From a checkpoint of a small mixture-of-experts model trained on Wikipedia: width 512, 98.7M parameters.
Below are experts of layer 3 (counted from 0) of a mixture-of-experts language model. Rows are named router (the router's row for the expert) and show model dimensions 192-255. Each number is 128 + 24 x the weight over its row's rms, rounded and kept within 0 to 255. Numbers have three digits each.
After each expert's rows: a language model's description of what the expert responds to; "gets" lists some tokens that make up at least twice as much of what it gets as of all text. This comes from a sample of Wikipedia text that the model never trained on. Tokens count by the router's weight.

# expert 36
router:172153134105087089125104115133133158125156159182126136096133160116118141153124124134128147119128125123158172177143129102157124133108110160091150099103106108122152111134084142143134120140136132
Description: Initial letters or early pieces of words split mid-spelling, such as p in pigeon, ub in Republic, res, inter, kil.
gets: " p", "ub", "p", "P", "t", "ap"

# expert 50
router:171088101087112115133156140107126116136137111138155148135132111146131126122145137080110108128142167105112126165161133128134126134107124141087131114098137140123094059125070154145134145131168114
Description: Periods ending sentences, paragraph breaks, closing parentheses and quotes, e.g. suspension., workers., mode.
gets: ".", "\n\n", ")", "\"", " .", "!"

# expert 31
router:161092128145103098099136098092091117130159123127098137105150120126152108132122094111118145100174114123101113151109123149135134150106124123112120091102105122139104129094146159124130127127175145
Description: Pipes and abbreviations in sports league table headers such as "W | D | L", plus words like Cup, team and league, and letters in codes.
gets: ";", " |", "t", "c", ")", "s"

# expert 45
router:140127104139121101092142109112126147115159126125114117154132121128111112136100099109112105136134145131124136178125134136166155127122057129091127093100130131156144116130135125145147125140150145
Description: En dashes, hyphens and opening parentheses between or before numbers, in scores, year ranges and page spans, such as 1808–1889, 6–8, pp. 58–65.
gets: "–", " (", ".", "-", "19", "/"

# expert 59
router:165079159094127089113124141123131089128165107161137106125134137128119111111137131117135093144122157127130154158125103137124109155107110118059136133117139163150150112135103078159148144138186101
Description: Informal and quoted speech, contraction parts after apostrophes like it'|s, plus words such as not, I, Love, Know in song titles.
gets: "'", " not", "s", " I", " that", "t"

# expert 18
router:145156156156121066100122133128122119139165133127095149087177152143127150187182166082123120110132151131109115104144134185144142104097126124114139101111123153086139115143149142119170153122159169
Description: Subject pronouns he, she, who in biographies, plus sports-person nouns like footballer, player, and the piece ul in sculptor.
gets: " he", " He", " who", " She", "er", " she"

# expert 46
router:112136165140072132104107145103101129110139152173117097148129164158117155155144145108101120116138117134089160166160070097129138129116149135129112138109098180113157096142130136141150152092164088
Description: Nouns and suffixes for information, research, education and music, such as data in Climate data, degree, University, ing endings.
gets: "s", "%", "y", "al", "on", "ing"

# expert 8
router:172097134126111151093116184116122138090150129147107128156144124125132123155115116110082102135108165111112147134119133128144127123109126163103145131098105107126122047110098102149128138091140119
Description: Articles, determiners and number words opening a noun phrase, often after prepositions: the, a, one, any, this, their, other.
gets: " the", " a", " one", " an", " first", " this"

# expert 14
router:135096117099085140110144176108111112116126082135117133128150166117124132181123150135103118143147153118106125136129113170157119098129109104115153122097100145102129097132091131122151091120130077
Description: Single capital letters and pieces inside acronyms, call signs and brand names, e.g. NE-S, WIS-H, FC-C, M-ED-LINE, K-S.
gets: "S", "M", "H", "D", "W", "C"

# expert 6
router:124119155123062092123101128112116112121142150154119127129135146133126064163153138119092070099146152133108157152149095154132130144104122127103143111110117116105096138145140151157155134136178119
Description: Final vowel or syllable pieces ending foreign personal and place names, especially Japanese, Indian, Spanish, such as Nakamura, Ota, Baghdad.
gets: "i", "a", "o", "u", "e", "n"

# expert 54
router:115090131122138108084097142096117133133125122175124099126135135165130121162100119120142110106119134111124181154149109097092128122140113117076136095101148106129120070109096124156154115121126120
Description: Infinitive to after control verbs, modals would, can, will, not, and verb endings in narrative prose, such as refuses to.
gets: " to", "ed", "ing", "s", " would", " can"

# expert 1
router:161124144103092153108125180118094117150155082150068126129155129143125126129120150125077077144125130123112099160112141133164138115104101125103121071128085100142118085146110134142142183135155081
Description: Articles and possessive determiners opening a noun phrase after a preposition or verb, such as the, a, his, their.
gets: " the", " a", " his", " her", " The", " their"

# expert 44
router:147103106110113107117115166115104113140130115143147149112130084141116135150133171115119122094167116146125113211140147129129136122123106101141137118089127140126126079129125118099173127129138129
Description: Periods inside web addresses, colons after infobox labels like Website, and slashes, dashes and sentence-ending periods.
gets: ".", ":", ";", "/", " –", " ="

# expert 58
router:120102134138111132124107150096085124107153128168104117140118142151143133143101154090129102152135149128077159178151149173161148102089091094098111144081146148122134133121128145136117161141172115
Description: Apostrophes and the s after them in possessives, especially in Indian television cast lists, such as Uma's sister, People's Republic.
gets: "'", "s", " and", ",", " The", " his"

# expert 16
router:153143112164097143112146144061135146162204149130116128131148133137124118122113148093122098111153098120148177199129127125142116128112132162087127168097085111098108122113161120161145154136183099
Description: Equals signs in section headings like ===, paragraph breaks after sentence-final periods, closing quotes and parentheses, mostly in reference and list sections.
gets: "=", "\n\n", ".", "\n", ")", " ="

# expert 53
router:129127138127078101122110151124149091107110115135118133127137166152131134178120130148104087187139137132127107159136081132157146141157108101109120102144119122133099117157115126143166145111154135
Description: Early pieces of words and names such as "ca" in Be|ca|use, Ca, Ch, Ol, plus hyphens and dashes before numbers.
gets: "-", "–", "ca", "/", " /", "o"

# expert 20
router:118107134074162079068088172108095133106139118132069115145138164157140085161105129114146134149139130145120142146144107112127115119157092146104123097103119147110125032114118140122169123106141142
Description: The word to, past participles and verbs after was, is or a subject, e.g. about to, founded, began, would, used.
gets: " to", " for", "ed", " from", "d", "ing"

# expert 25
router:115137124140088058134112141111131125112171103179078155107132117161135138123106122134148117125151155096132145131095131137123131131114137115106117110093106156113127142101088159155117161154134097
Description: Word pieces ending personal names and surnames (ford, wood, son, Smith, John), plus slashes between apps and goals in footballer career lists.
gets: " /", "s", "y", "ton", "on", "son"

# expert 5
router:148115115118134142088113154090117124150149110154108159103142154148144140134141141118135045162121138125125143180120144154150120157115106136108148135124110116083130112121110136130138146129138112
Description: Line breaks after headings, sentences and list or table rows, especially after a footballer's "= Name =" title, before "English footballer".
gets: "\n\n", "\n", " =", ".", "=", "\n "

# expert 43
router:159103090108125130119115120104141132136137155133141154116106123143099129124155175174093109105151133114125146140171116103125093139118129148110167124112111097100124122102151105163162134108119133
Description: Line breaks and periods ending paragraphs or section headings like "==History==", and word-initial fragments starting the next sentence, such as ch, post, ev.
gets: "\n\n", ".", "\n", "=", " ev", " post"